{"d_expert": 80, "router_score": "sigmoid", "norm_eps": 1e-05, "tie_word_embeddings": "early", "max_seq_len": 1024, "max_steps": 5246}
Below are experts of layer 5 (counted from 0) of a mixture-of-experts language model. Rows are named router (the router's row for the expert), gate (a neuron's input weights, with its number), up (a neuron's input weights, with its number) and show model dimensions 0-191. Each number is 128 + 32 x the weight over its row's rms, rounded and kept within 0 to 255. Numbers have three digits each.
After each expert's rows: a language model's description of what the expert responds to. This comes from a sample of Wikipedia text that the model never trained on.

# expert 21
router:114155158117059150137111156151207147183123115132139114120108101113101089138142130127086192067163116152131110117163150143125122142112129115139235123106118173147173155135168126092111089179160106150091109127151113099142102110080113128138091118096077131175163140146084106153118143104138171119106163128182126129113117160133133144151132133117134108173146113171094164126149179089158190085097128095070140114124194070124109124125102058166103155101103121207103174135134088154153077122118116161084141122141161085124173140157139162123116164114140164091120107097088134145131155168136106092
gate0:145141131163114192185099147110169129133115146109147137146085132120127112123116165159186115089141101116151117149146115133136167076134116146108107112100062116167099133125170153133099153177123126125094115155112161110088154066096147137146048027159153106084173059102053089141132154116119145168096124154123134058122166137160131114072102162107110118137090087137128118110170123158164140109106108150120151106042100148133127071151152126107107142090120192092118206070187130148133153125158125114155192159100143082142160135170130184103087133106149142157129127089177128161062139098110110141
up0:179140148146126138090111078108085149162066158154097141131105100113140119016147134174138146131141127072187099150158128072123151061135127143115128160120124108116083172133163138089123207134086130157131129129113094138118127093139099159083070110156124193142101136087148120106141143104128075096133124155133137209102127137122171145179121108118135135146186092119201075194137103094122100154192130092137126123104127166144109129161122172119174121124156128133144137094136122081209095136155163082110142153104118113082090102177152076117123119017164118141187153108114109147136148134129120123
gate1:156166163099132126156088184146148176067180145140066113124138132116192130110141116082140121087090148103089171070124140171067156082192172075084092147141125105119143135119124070162114064164165120096133095174102192166170134103139134145176166119122089123136139134126167142107128146092126116188099156117145145098068126063129021047144144057137133161193112111143176157145114105130136105095076115144089139122113136154128119149168104097107156138123155149139079082141108112130190117147102123165103108129110160115134148141142128225108114139157175113124172124131076120145093125112166165128
up1:131078137119113157061107095167117113157170146117158109133152132078153122065155120115099125075060166075135120087097095115137130110150095130167098120096088101137101146093082126133153105187161063120081129139094155126136127117134122120138114071142112153100115167132151139156108076076139151113101104143148091131129118135051126117074082099117157103122179156161101096128148079148123098152178147103138160129079084119154100188151113173148072185137177088137140123143126131119186183119163104136127139208133126142129140115058152151144141123089212122179167126131166121151137160143155175093
gate2:054145172133076153118166103120151154114135121067173115097106113123132020072057213116111123118146112069146147124145149125106167126143081176124182098118155171132187173199143116069096150138066120125135109134139140112109097139141076151119032143064120144130113171218126117140114129177123124162095140115178112119073156128149142115137110135062115129152093149127130130132138156193112102053041133186179105114196074073158083096158103068160137109102158130155084108143089051162072132136129115130128121078091152076166107120170131123101106108073124122180110124130094134129119094144125100140
up2:106174148177125152163088076098153147104115155101138102123116141106110057108154205087073072133126120181181154117093118120120142121131061106172202144077143164156163204179143116097079138112060155072053126080117181131155131123086106160131044119153116102149100164107126120117180127162106184150105144101142105117135132135093128138123085143119093129137071132109129151101143106124165127063102124131175119132173133089132106000125111091135135112121120144107082147163131072138124127129127113130127158085122141080149138086206106131118094148099112102155129160097093160114118123116118071122
gate3:081119108069177170125158148120061141145155141152173148106131118154162108150118170123099129092109145115159105151101134096138133130188157173125100138120169122130198143134108103150133098098141115186144164110128090155141145138203122164123154101089106113170106160201155137142135150145104178143054168137165151077138165183166144155128197207147151094150137137101148129115163138092089159084154166039113106136134119012152141176095110113121122168114120093222186113125153044096179119131147136153114141158127157072086160155150125126163120120134124092097119145116123131198172183160110138107
up3:132156097100145127104124093094177135134132155125183147123148137128095043111121150111114093101127118100160123167082135136148081115101150171163145119127099158182144161193122157194143137135111153165154131099118137173146155170185119114162106113092088137157111193141144140120181093130101159209079123138123129066106082147098097175155152157194120116109120129100184137152131205119095174003124139092106139155165157058142153158164156139154145183193112122215141192145101118121108137077158134110084116126137116122100127152129114164148107132164217168111133139150128173183157192149093177107
What it handles: Technical and transport words. Word pieces in engineering, aviation, rail and film contexts, such as Air, Film, engines, railway and Techn-ical, and grand-father.

# expert 13
router:150123103102069139140137152158170142157150163100178079105147085085126118083087165126107211039121118148191089108158157148098145152175159081063153118112144074126157134145108103113122083153143093125109099124127107128151090130128103109144109075141132093229096152152149111130120142124187141146138145078188135129124155124154135129122137159131122071162126119130111163128158134093160085091093142083097143093127181076098090113093119065158144140071052093126129146122125087153165106167136124170149120127113157063119131149160152169116065166125169127185164141083100120181098149199158079114
gate0:157086134167092133174098107121176157116151184109098166127120138126158124160115063117130135097121104158111132152108136124114173119140083105129112109099126148146093120125156154212172054125031124093113139070109080160124167111161137168131214207121136125164117159134120148145127159144164123101112138111129142089189163154188145137123100144125114138130088174155089033124166035121127151109118110153201167126126147104098107082140126123123154104105160135141131132124122156093133107140136178163123130156144188120127143135112161084129091116161161116115111177183117118039118142104137126105
up0:110191135118171138176126116112128105071172095153100137120161122118141164119119082112126134073165124119165148131106108090128148093118129167102140145072122120122064176135152099088099088094201142087082122118081133151102112164146137145089082077164107201102089113139115122107059108089143098154133062137081146152108096119060101131107143146079165141089182136166160176163130143089133070124171121135083178094138076128159131130104151109086176159129147125141111138112149097100119117104162133111132113174115078154162203091162146152124172131121115153124126100036135123195075158163146165125
gate1:106077139124123126114154117126155120106189141126129123140113111115112128094086184116129118132138154132096093128119138218176147056148163134148123103128130148083169093146091073140187087089126078078115101087158124095122076128111100147171049101138185132149140125141142116128191105117125154118129132141162139106146056115110087064150113109136120107111124105054112143118114127100127144089169130159112069156057111115153172087107135138148187092136121130138143146146122091098089131094102152151130108131166144127135155183109137192128079123175094128100099137154062151166045168107111072052
up1:158203111167153135089115115122118124118092115111176136128163128153148110107119091136155086145045103071137101127125140082179131128061134123096097163102124091126108196121142139105076141091112100164149149193120103083087173144155162161076140112129081150097120134139097105137080139107161125106120075135120154110124176151151119208132139108080133121118154158151164108118100118150102088121153098081195138089152121137130104143128140122109126144110161107106089104110132116119167110135109140121143126167103100127091088128124132093177157125185119098166164154127178135050210081105133208183
gate2:156173091070071092167113113181178170145141156129141134110117124111104147120126108139118160095121122132164126176109118196159111160216135148126171140135138120125107120120104099154125133121128090216172113103142120106162123120127151130118131118141104110153085078157167114119158146164149076099120114062126182081157090173146126083153151119074137033128115125158116128145127127124108128164110148123172114083128096097143163142121134082059167104091095169149122137103080144126131112135131189161152117065123154085129129144166113124150107127115103095184159109105121127120180113182130117152
up2:115137086090137134101098129125153159102120156111120082128144151123117130152066214123141070138114082124094086104155052128123081122147125184165157074131157202092162157065142113105103091021127083131117100118128171117137139102127112043121205151095117114098102134163181115153124207083145109153108092085107141127148135115155145090100133097102157128132110114149104127090175186146126154232186172070135037102141154099097102095168131131127137215139112064101189140117131177129167158107115065089159141092126160113088141116091104059112103144109153141164139127131166134104092091151131158127
gate3:153176148080149153105148100141198169127149143088128135159091126098110092104078166102142121123151140125180156150153118105142114121172103146132133124138120114109194131218122135170102185128145070126084042147066101164183087118117133126193099186143088086159090132108155138120150174174131163147112137149188111144146106121214125094178171189129143165129104157141102183151117105169120135144084104120113141140150180120173113109160109108114111061168116118162131120153109175137125133154120114083169088111104119171124177045167153141125144118105182113135151199137123135137066122182132122094
up3:131106159101139127157180142137105108163075090143098155152104099162141168128169203159106119094080130111078094146147185102177164121113075079036126138114198118159149154115111090103124119098152174063098139125136115099137122113159101162110111122119168143075125125087102062193114143145192134080132142117114133092110125057119082114102130099109201167122085139074119154078179120155158144129160150121145092112071150123159184103107157147140141170157130176127102136129083114142157125121076131104164092148129071106127111108106128138132110086119136125116177153086111096136161093094060143139
What it handles: Single letters, infobox lines. Single-letter or short pieces inside words, such as c in muscle and Postcode, plus dashes, line breaks and labels in infobox and taxonomy lists.

# expert 22
router:122082164144072151143150123158212141151184187166174122101127124142115078106106086102069126112133137164163102143117135137127151125147175106148173106116147125136118156138073101119115122098144069151160092148137112075110102156130122085119111135093119122179095150158117176132135107125152096168085188115176089121101143113095112102181137135154177082201142139075113119090162179107127105124112137139139126076105159037126073121087105079159157162136117163150129179138102104159123097117161205193065158174142161054093171117130135157094119111159139153131095116117088084193137159148148111066
gate0:087141101124098112186139127112151145168179138162171097078182141146119134098106087132113115139157168151120184189138075156127207134140130092102148156105134098136172134166099133107155151104179088050165094051109105189086151116132136085097039107078162139151122166099124098105084122127160151169115182109139110146122091138053122097124106133091173167152126125158133083063158161159107057153140133130098111120067152141134111195095123116115106144120137135146144175123132138158130129140085169143143128112125149040128128083127115129092131063177157151105152094138180124174147178168131081129
up0:157155156105113109173077145117125138122109091137144210123149145158086107149099082080101106101178106121143119135087161109112130177139136143156125107152137142103190140131127146153130131071070146086162168137153102134085141109113125144061149135079140148131128145170109133139120110090153172159012108096110134120161081114097158184140110090152128121125149112097151094164114137145133120189074130143122092075044139161162165128127153172153115092179168087110080166214045169122103119155136137142112103158136090097066124116078137172122147016125098123099132122154128123043138070088123130183
gate1:126153099132166161131110128162175168144086147140172107083114150138139095103153040120133150131084138144090109097142131140117080133148151094127115108154168088135054125142084121171083160162150155072135124193145155180154144110129148087093127132088144171118135084181089128139156085224158145149109141115154170104156118101115155128164170118100196138134137090101133152139173139126084110082104082126129127114182096090086098078149117015133122158137144160147137175120154126180158117136111182196081149173164108155161121087116084212099131166104075132106173174074114123171119088154124112136
up1:142103090155111140142042128167102118121106166187142104178167163170157159132101117161128085087134092113184116113116084144138152121143125155194174140138152085127057138128083136145110129075125203152112177131183147111130066137088188172124080085120121105177127068174164204127135076167092204169101129149137122114163077099151121167140090110146137163127109125161126113158152160075110132069139122153122123093141131130061133119111119129112155180205093147137108122115142088170119179084132130141111106119155137139146115159097127110136059158112115130096166110068139092113122081122122139130
gate2:129124212104077038130088106096129121134096171118095128077090129159140056131162131094165162136125145150115147105102146130162110025138117096126122065063115128119156126139121086158153141160104099137111117109099132180166150095156113113093109144156166105119088163096083101141196099195159107098138127106119154092097097127156187104189156113117149074143162143060129073168170103150141109129123152120085142038119117102152150134141090167161192125153141079127148087132183090128104058100083102169161098160111143115116120100132175099154156118141101115132073171125168126116126152120131120044
up2:113124125169101104134168112113149122080111136162163076090088145150162087120145141066138146162116190149080138101115102144111121053144159130121097069147128132126120148131063095165151140103080104152135089085182094110113168117144178141135154125094188112144122156101141081120118129132131147108116209133142157075133089135137165130171144166121090158153167123155044120130118151101115155130152174199107144160158158085132149132101087118131133113204159119098121127118075125175093130133051118161162195162142184111106126074171129086094093103154107098105108170133151158117121175118144142098
gate3:102138061154127080121121140136148170142134106103173137150171084075100145092173115121118122127126080148095121164083134149126156150162135140184166106107065131163130132115122053177089162178111111150087123135121116081112135132136136101075150057079133152218097161125170124154154127126106131180205119093159211139106083107115096128126183124094095157150117181154148132131182150105044149160142143149112149139189151077095129164088155055108104141063116111143092123170066204180123104165118137123106150138112178122100147121147158128151109121111098139150106076097094043123171184153113127119
up3:165166106092167111116151161106110124100110091112075123054096141145165146179136071129158184124095161136134092095143094140162077114148091112088103184130142167134105098173171150145120100052079110132151135113157196148124108171139126147137121215175139144066155083106107166136114094195131116085094120148099142102117129059156196145062093180096092098088149090136162173169125119128152079067110137063177093065160093187173195119114118187072133091132148141128210108111178092097104141143101115166185077116155061157183100122116102166121161132112155117108119156148140147062131116136167133139
What it handles: Inner name fragments. Middle pieces inside uncommon names and foreign words after a capital letter (Pi-em-ontese, L-ud-wig, Br-end-a), plus infobox labels like Website:, Height:.

# expert 23
router:165108142111067127167154121165138139170126141129132081103103119082090169160115133134093153092121116153170089103176126145065145161140136104129154197097149155102162165129149187121137092147168135124123089113115125088065094138136139121147093116120136136197125133148148151118154129063143081148098226142154078131109165137099127138173123177130147106215133159152109147135156133148111144122072156128054085104152146127145114104121113101155152112080078163146129146143161117140175080132167163178111081170156147002093132139238100103080151155096163153162080120090079128176107146159182065108
gate0:134135114109145077104108136137154123140058164158144146082198091087151161177085121137111141126161129114101161138158165207141102131113061175121139085132180102110120131077108111127090131173100162117109102180122133083164063147134145121082105129122086187149104104100144156143175124020157166159099144087139124116119147146118156145133103141095152143121154065130171139107123143121083128160121084125143113132080155161159213110113129117085096151095061095139125168116112106169112134179081147100114125133131175119119105099112113181116135130042130132168141143083154055085139099158085061151
up0:088192117174155126160069143153140140131108086123124117158148113097095144143157052114117147092138162113063145088163172152125136133126119119144153105161142161119097142122080138202104187170117144089103086168103159185117090170079054084136152108156080121149174105100122137129157185054161181143186133076176145199142095120136088200160071142127112156105161125136091196119134125142125117139070087128141177112121110141143118133183108092161083069127113116133112133138127098116118118103047133111088055168101148096133100115144078152121109144191100143129132190105164164037086115117114090106
gate1:145122126127089148085140118091149159126113115111124144121195092089033135198106155115101111126167157089124031142142129108147154131145132147134131130156136156112144110077131110113129183153193167084166130080136167119187163128120098135173127140061103095113153117124160246107071110123106149130136111127124092125116123095118112126127093186113128144128096172132116153131105091107162154090143143142095165054129111157156159076095181087141118139151068212135124079118146087162123095147120048151110124126106168123097154086165135122134115157090162114143108150092163095153126168135123054098
up1:162151160135129133127150156147153151159099119086145102123140140143077153136061112139087113126190152103149091104125131146161105084187138125143142102130172137148137121110088120187149183079106173097104105070128185099100164094079102124188114088062099079160158159132183175095124129148115173105137160103142091075104140115125068136151154155090091147138065209139106134108113092165175150127110151143109141062122109141124223103109164125187116124123092191123148102161114116150130105118179122123147134157138150103096138150153116133117126177088150126166112117099135109193167132124073089156
gate2:157149105076110114115130117115151120096074127144134164098100143101106116188117133127079201103172113115146114154149141171137107128114152055136142142086139111152108103087138127171104132166122076077180114138084100112118081104083093100087142109053181166143126102099069164178119117099145180128134205143168061096162060094114141107181111137117158107148123107119141132158134071106087124069124128129111141176100112115199130156146129081092117173124154120163121096150082133158142123130071081143136085176134143068150155147170110179109154091139094099150156166131115076179119125144111124148
up2:157162141190116102155144141151131128090141152129110102129110167144125169091079111136098095122103111120108167201158155106134103173210136105147138148134147121135116158102174121143184119113122090153129238180106133127149163111081026114072102151139128173112111113126114117139142193096123112154139159093119113114164119138157135149088137109134168086165126164212138147113151069130172110116062213147130181168191150155097131138180125113101125174076151114160098121107176115151148118138132060090149146139138104212108146175165117127160120142164115127130133160110098132108145200134133102190
gate3:117118195079158080139150130137093145180158118128135131152192104115165133151137198131138139121106141141142121119145099106086177156144145074145121149143129108102148154152181079107144096087155121201116134169149143122095102128128102183142114112106122114121125128094152131109113202142108180102144146113200168172103143140209114103165136101196082087184109134134127136128128125129125125178120096142167108093102127104173129138105104102117217116048122115095109086224141101178120105136100087154099119131130158156153152149141120119123112098122119125109068115081111192144121162119119096081
up3:178149122128109176140153136092160147100099124147138179121132101044122090104107067127085111128132123161109114118104135150193043070098092110130141123141105125173071094168106123120108131137034132154119176084116190125128154089111128089142152135145134119116149122160125127104129137119126074138142120138127132129167113147068099110145142200085152159089163163115084147104073136161141141064109173095160191120134187146111131136150115136146110136194143112149120132032134169105111144127159094138097136156099139114135127086062148161141167158115118132113165096138140121113149174163120204162
What it handles: Word-initial p and prefixes. Word-initial p, t and m letters and prefixes such as imp, pre, app, dep and sub, e.g. impossible, imposed, suburb.

# expert 2
router:120128167137072160137156126124165141178141148084194130096112102071059143154078113112042168111149099131202103042141153138108130158144081150125194103145125125103059159148124117114094101144136110145076142128150145103116042087128116138139082105108155138176135139138124150137169141120102124157100139073195123069136121158120107124110148128148138058169103141092111126119134170108140080107079138131127074124117128096126074132120108106137174180065130131164135141112094143155142142102122106157113094121090137048117165144176151130118066140117204148128096092117175107191151140186146108074
gate0:098109047124082161117151130085146137110104185156139104109132143133141111149201146144154073116129085096103114122153131152193145087082110073107155096204094160179151132129158122088071066066092135200131133147149092174115110136172112141110095113107173104119113150122079132096143190118099121135059139102135103139131093158079123145146148153142115129118108135081125136199135160139133131128141125205103132080158204162189149131145138115155116200098131125093093118090164121110112089144094119131111155119092117139073161082151040110151118129129136083087168134145115113102103075130073119173
up0:186193156123111053116066161122099130081102148100087141158127108160167120189094128135185080121145160124183110140128148140132086158073162157130093167111152097094112089108134152154136160172116152144167157083109114157080149134085126129203215097189075109150133134115153147140114087108135121159166111080078142152112141059113119097107130107108127110120148127147080153140115168142139161132137113117087166119123102127140102204131160162110113111154086147110176141158122126136147140122108101082153096153127152176111074102168139134118160067122128180143062152209123117084136155128152116150
gate1:017126155134065068159140121115131150229132141116208193127162131146095119151190157090097142104135121067136168111141105090146105136134076108146135124159078082149111177173130137151116101103140132185152125148190146122137110122181112087154105147081086112149175139154123102115119088170073159171145138095106051107130110146085137136135111102095057114135125077127130136140154141122092172126154100171086102099082143106176101140188114132090145119171152128175099121125098110167129157135110099108136171119111130082171116116128150163167150133050132086121053115091138117099101137156143124095
up1:164074137114142117173156139107123120082114113104212173138166160155117148151144140183183098158132140104129159132155086095068113073150117124165141076113113194105180120174122086199136108164181078163186119168163120125074153137121115163067130140205149060107124151138108094168133076124144109089077110109112080066120148090110190084132137113138107127114161077102128159143176179129076178188157102193063122113085171102121164099121137148129102133158178089092092140080184108135147112157152189137231101146180108135198138114093119099118144179186160112126162177156083173165132144086084158158
gate2:105157160137109147185133139152134095135140116134105052113161149072109138043104113128040136115111139186191159122038061085057177147132140115167133126105102047114114165142156125123171072090106120094125159113093130135116104097089114127087077120119156173159146094112089115157133114118132136147179124189163117137063116131129123212107102168128152109132070158156112132089146143079148113138129074121085072122203124130102129071141148128117126112144120171143076145113124084153120090100134117139184139127065127062121216173160150094095142133126139127142164128089119120147081152137159128176
up2:065120166147158150069103195101157112145093097136152124109168177137131125132138110048132072115202162171120172134144086135145116214093110169074117129109161143147077114134117078110108135093090162150091108152043134100154126131165125194120107142097170099109122141173159101174150125137126132149124088128168144138119143163182046098119098109148113085115135183130090112079133128146152090115071171123127118159156095167125129155137112166069144110139183189086084073121132124131125130139095127154160098095127139167166072087151118107083180148029086171137136151116158157155147169142169130091
gate3:158184183149148181119081205105115099125103136103142143157116119127159083175071089098114127075148130122118117131118139111169093116153132114081126167116158121171126150136159126129157164124103179138210192198155166125156106130100154149141110100137118119109116070119140126099093138143178102087107083165078148153064182111163066129109179118165172150166136063152122046097153121147121107111117135156149159136140139163141138096155140134130171164073106149141136127145182102132126109091100149097095087120091091151145160137165160161135174105182166126111164150150146131178214156145088111148
up3:203124145115110228076122141128108105147155109064130100144048171111081116179151119120123085095084165154154144105096168148174082141072145169101114126089039089183086071118140072118122110089164144110127119160129161116137098092099197178121118103116129091139106127124130119087148115138130088153111129105079137147108156131164065133105138101111157031159146127099126161073137089115099119103135119139157121137089091149065146103161095168084114170092108201182164140160144085111132150121096072145126127149071062117113124102146088192110186128100164141114123161085131099145157189079173076111
What it handles: Prepositions and clause links. Prepositions and relative words following a noun or verb in running prose, mostly of, to, for, with, by, from, which, who.

# expert 19
router:182097124103070147178120173128240157184142136120187129135149102121096053103122101130083185056148101117182098111139137114146137131124146132112223138154126158085117206127157150129142089147125102142119126140139135085126117123130117157153102084116111140154104169140113139112145110107148082141097145153163123092139118159107124088209141125091155065172120147146162161116128165108112141099101143117076127083120162073117116135136113108176133142094052114197131207136128105175125111110135124158141084136160135063088152158153166149138149126084159159120116117113110109130128160141181078083
gate0:124085083134133088148145106110158109125056145108108144153133111067153160131127184132166214051088105117113125151072146137096177125107123133111132084111080141194109149139144184121129122178135111099131153135088160177100099169178131153138095116094110175159109155085097150082236116165098116165096115169142112127115148103090182158108122162131127053176143179117082105134080161149127133113127116134100140091130244154127138102121104121078102157172084030142115137124136189162057120141139181113080179138116096094072139157136167154157118128091130144106150126134100089157147193136075137133
up0:087126144115163103142105106152074150177164145130180148101131117116088105164130145126133070138104157173104136118194073091175084076123122121119103149166171049072168111116119100106084151120142059125143110200105121126156158115147161119112184159175144106122185104112123067152094192128122144182138132115118111109121140137197107122157086128109122195109095030087146148143135104103116132154146111089188121092107065117099131122163129074130075127138127190067138125085137108114215141153101120158127120142154131133117156093100070134126124162187145090170155136175139202127064126141178132109
gate1:136078148110121091094111161038125161133167198169147140095112117160113085079143140196094138117118118106151149112138095182162150214152084112123129156118125142172108195127133127165112130113125146125116071140163149119068149096204063147105126108089206074136067136136139159142123155162142120214102124136127129080157151128144149089099106130155065085153109131193131089141109141116096148113162137146109122131144149080165098125151151124133204118115094119173145157127075132100181114138133070117161135109099118122126114100132104117101134130141146120128124130124100151160135102128119126113
up1:073155124111154133123086095145152122105122081085082112113087143163151166074097160100177110076117125169151123124131100059127145075087134132141136067091110127144158091144123056113180082166150179146153111099070112144171135139125148122130140200135041125138142116128140116106148088121104162067156111146130069127097133136110094124124149108108158155092194119085156150126138132101143143116124140084154102143161092151121192101124054139148168123167168193189083067167154107149051138067116118150150157130144185143130139141149172185126087097110120148124125137158071131124107220132112149159
gate2:094148124122119100113101120083182139128201171099108097093080105066130079100123089148165196148144157117151167148144119173098132177135165115176118114144079167109153182169167109133076114178153159144157094094076178124118090139154206159162140137141136122138103104083134096152195123125127108083119119108157135170163114142151159087143096154164110094112164118103157107111134136132163095065121106165112127075131082147146107206171096118141091151130142133071150117114129083142097124063181106120150075191113122106119172122181119131080123127097207125104097095155086099126115168115097122097
up2:113073136161118137119124184121081111080180133133094158147147101124128109190124151117125143099053107059114140135140105126194138167049141098181133205156115077146164100153136130127186126122088136177137142135176110034105142121094119141146195099108076111135184088098131114072076109137152089145193093129067143171136164122162125106119202143067124118137156095112104102095152119089110177165131102108194200118152153148140184094069147120143138120139153095161107087169209174069158120129144147128090098145152143141122132207134118094085132185158127143120135137109088068148198081143146109157
gate3:149139104122105137159119198120155124135064103072146130123189110160130068098135113141136128147143180094084166110184119122154133123177138116095149109182141156139187120067088113109174143164127141106105119092113075176154120105123114149178103073062118121123131144166140152163158193125116094136101150130108137213146107212124157151102101135144149128145101142166058141183115102156119128086113117160171122131076069110143069104072155155160109114109150148220088153100147142141193130115129098151144149059176143091149083178150064148182125103112103102144106124173176117130106134126144137138
up3:130131133167116118078121059068102140116170153162131150093094136126082142110194154136144148131145146080131103136110074187168096142129151147108154172139120148174134196127128158145157140083153155162081128088121123153097069064139138160056113116128128107144083157162108154149079128124162124053169151128130123178151112137081119151136083122096112099099129145153111120168154100103061111033132123151103109140118090141163159137152115143144111119146110170208127159128174161122142127048124127121075115078133169115145138128102055087130163142150164088089149113150131124143114140116120100122
What it handles: Noun endings, institution nouns. Nouns naming institutions, roles and kin, such as government, Minister, father, Council, and final noun pieces like chap-ter, b-ishop.

# expert 18
router:118119165128103146170139162149203179170139117109169117096123092146114091133078137137071209078135065125128067071139143141133144117118111068154255097120150143086133172096142144155124047157154083159124136089146142101102123117083111136118075099105114130145125160168096129130135126116095139110100188130139099078136150128136142110181133100117190114188112153167125129107162136127153158135073137161104093072068156083095084137110073080188152146075071132153107169118104124188162106136178130186124126153130168049099195153133162173152143133090126132118107142119149105159145151138144114123
gate0:129094125080123151081197127111106134132128138120136093111029126123166117145123112168141139128089060129114098074109125146155101118141120113180182159120079152118169171129127152096126106142160144166123123135163175163118105097137106096095112151204126145140095165159126090102154117143068120153101145129161112087105092127118233108090204166081077132106142133151135102119141187115128136129123101095137066062114124114118175138142189099195094138108108158149136136086160143144121156137093107139179106185079110092039130214172113086133102137134128128161168105144070120100071116173119102117
up0:116202124195128163118126132087143139160155124139157108083181103109138208137177088093092135120145155079151127123083133106148194103141129119130080150186064134140100081083088140111110158102111148108126158101077109099157114122145145084126141123140055114122173134077125190152098161121161142158179149120129165168128172153134076138127150180165139108134117146127126113158110027143139167080177163100112120172176073114110124162096070135080179168113131133106117090125121077139080141111115141121127121111189147110196108053144071120149114156119139142113072136107104143154136138099108100119
gate1:118060135191113153137135167115102158171153135133174148110196143098124115101124102070085071136111121108109097066143142102037091140183111128111212151129174089076037155087118120173039124094092113072089054073066179108118138124084126105100093129102103085133138121142121143108113133118098147048225130147124114116105230100213099095106159157101108102185066186140115133155128127105151116105112109109147101145115145138084144158125091100118130139159114105121165112180142150178068141088126103139084106138161170084170160066128126136101134125116119173107089110141171154200137157166074122099
up1:166088169160133142136130123070156134173106201156214125120179065164127102105124138111056184100155072084154123079146051118049144147148115108097173141154170141100127171121109089145071164169164106086085087079072185146146103139049137117096080097088142153129116153100164119123123114056187105095155121145130164144100216144202129114100143137098100098135124128126112132203121103134129134089090135116118112126117114121092136137089142116122110137087111059108108125158123104142113154104148083120129098125124154086167156131159117187135129147188116052136168167122096188173134147165111126088
gate2:150153144186127197101095138110151165115128182142152106084193208125083114162108146091166137138122158163196134084093041172124124165122146109153123110169137136112135089118118154100130108175149099063163116135115115161101169135107115130149086058070063107113124111080137124123105122097073141079082148127168148088158080140124094118102174095132126108145114115140114123145139167133082144121173130170172099179144202123092096128164095124104093165131095089122090188169146099111143084117087101125097177121192170146215179120115138095116148163176131110061089094193122143138144138121105143189
up2:122106119185130110213183178052067168202122123129116118122072163126087107134095117103080103152103129124108105080165173048114127101114146161164179141112148119080120168101192084129097190133113128106078149175113114151171124157123171136097136089100126159112117134080117121148108134096129168145137184153105155159143196123059140175106146123089112128152129134170078073160164130119156026148106112092104160130116113161150102119133090114092166156144173092119125152087134083109093126132137205125129170119196150132151087132138116086127127162143065148176127099184101116156114101125098100133
gate3:129071141128134118163100121134134161169146136126165155114086133155121079140168115093142148083097096060138093138102101138143095137180172045138145204158132100119140155096138090119179150179106041159120166172187135123092122120077130143100106091151117089104134156120121166154200152145087097180133164071136156103077120180144098107094149105152110107177054090145152156152186172119193128138152079162102140086096159058152137170113153117104096082054096132040119132162115164118182094106116183109122134158135153125146078104144104181111081127133150097109098145114148102133095178153142147138
up3:180148100157127120085115146141067083091109147102120119137141106093090160139156127143123123175144151131127156094185168084119134124086098168104129078170110156053086028092121173163099120073149175104104104092084219118123152149189117115132202122073144129115104106109190129087096148115081136103122146071098156156163108169089176107191174162105131149115172165129075156026115103108086090106092151155143108217208109169125126127127173139109158156173210130170081115079119109145083137165169113132125093134095094136158152122088135060107166136168143143122121115118110187146166125084082107117
What it handles: Inflectional word endings. Suffix pieces ending nouns and verbs in running prose, such as -s, -ed, -ations, -ities, plus used and them.

# expert 4
router:096153119119076098147136138103209158171189196094172072118112114129080097106088147140099150068110086139175130110131148176115159149114087081144255152105081136090125168155152139144111057130134100119156120126109145089118084124119152140142107100104134115204090210165105145146153106123096112134081172092138102147123141175125141068180114179115143150172139162108124169123154135098147148110130148109125125127134173075105125115112093089150138186095128137146102167182137090148146117126150105153098074110158161083089206147132140132108118166098171147155104130123138100119158175156132098010
gate0:107119145048104133129123151110144128147139085176097105103134091102121038076100151137130133140115115141097171109111109106153193167142103126097163118092165168110141165119126121158116118136169075131101149137195071149115153162106120158090146141099143159154083143093120130145131126125160130106143138135183116204146107119104101146175127093084196160157185079129096138161155160034100141194134139102151099121159151105173133168075072096196189164090086068141125091109149160123155094109117141126169073123098185089146196122153135121090131174165121134216127162098170067166102101140083144105
up0:093115096063120133101140114131125092148150117180065102122123097071133093062141156116125131120110131143121138121139165140156183195120123133089134136056143121052138144135079140133126106088141096170093152130183091205139155081138138144111142157112155118120098167073101108108163153139170095124114121160141068126143141131086070148164104096101167185133167143137088093134123157091120158143177125068124082138135143132116122158120102103223195173136046104114123116120178145115122100026141164103106096111086145098120184148166172120119104169187167097140174155102198093159092130124066147122
gate1:191175075174139203199130098151084146116124116125159137142177099107113167118131212157100133122121115154127060095139109067110212119089091107170115147074178137118094158108101148169188090124162118128085154128148104083186134126132119133182169086115151164182095135101189163140109156129133160121082134171170101116122149116088052068143137159124139122117094129124136160106100141093106146113137153062160148108106088109125147102054125128096146077153135143130107152118074095141199109124103142173111163108114110121133142153141092172199121178133083144085122126107158082108122161062121142096
up1:097147130052131127003133143116159106143117143150107127111164122118139113088134112099156179142132109086142180094072113159159085118149157140130114118177111149096169114098150103101084168171031119130155108171125120118103118086146170059118167169165142144108175141209122169120109132135106116154142156148174107053130081103160097157141179098150150121136118151120115074091140177138106123158124076088119147157191169178066066108167153131143122152075090167104114126103168142130091126059153137128104121147097086116142110138075120080066063087186139114131140064140106143148144139178084098155
gate2:106070106070108132140128134177196073151212104157126127115159162122100084134128135152141169182157132108150061175108145142163121100137147119138144129138138156127180131111174113157177143131154089136176137146134126046136108135131082163127119115103178116168160120103112131186174118144147149164123131135136090133152102081164108135108138183091117126150088133135195171146152136077159082101178154105130134134108114068095114131111085107101107143126064135135177135141131118129160142141109118131120144165090154146187142145147151103094135217121133131107090143129163121102114172137142133125
up2:092128090057072162174159158081177123085189132129068130163193148158142132093116115133147148118137115070154127167120102113174207156149153162122165141096123169130138150089144072168159111082173059136143134067085115134143147174120129106218084108112154099159135172112163127227142132072185124086137112155114163122124130117129144145134085102111142121153110095092113094140124213092082191123114140074095088177068144118125194108135140128158182173141097153111138108179098137114157102097076108137133090140129117128128144141140135111165135116153127086149148082115142100085113101116089157086
gate3:165134132112104122134110172166129080128128149107106137115141093137140034098127141121107136099156151144135122141080141128161120092102092111192148188118123136107133118143094124153127153132089115112102099208153229111150143145188047133201107131108207085086075169115134119119133129142117100075149157138108069142106165110088117124146129045122083151153088140113154106117187086158151119070111120147143155117084117175080142182098147107142123136122120184155082166166147147122106120094131102171152088138179133107094158150133109131157134106124142091076132089132106078169111151100156074120
up3:148091120129113151115135096114129136106100119113204114162125184091092152133176149117146118157176130153084132154070136143138124106087138148032083107068144090166169115120100113136139199185146182162106139079109051150191103109160187119118160156090104117140116188125085105145128150138183165182111150120152159119165085151134123130117133161104133128136113185139170174118113116162162129085098126169085091164193145123084110126098145122129140049150147142126136084128126105122155071162153158143125165087098127150189105088144082150091153150121131134119121135103098140117113131142084164137
What it handles: Name endings. Final pieces of proper names and Latin binomials, especially place and surname suffixes like -ford, -son, -ington, -ville, plus month names.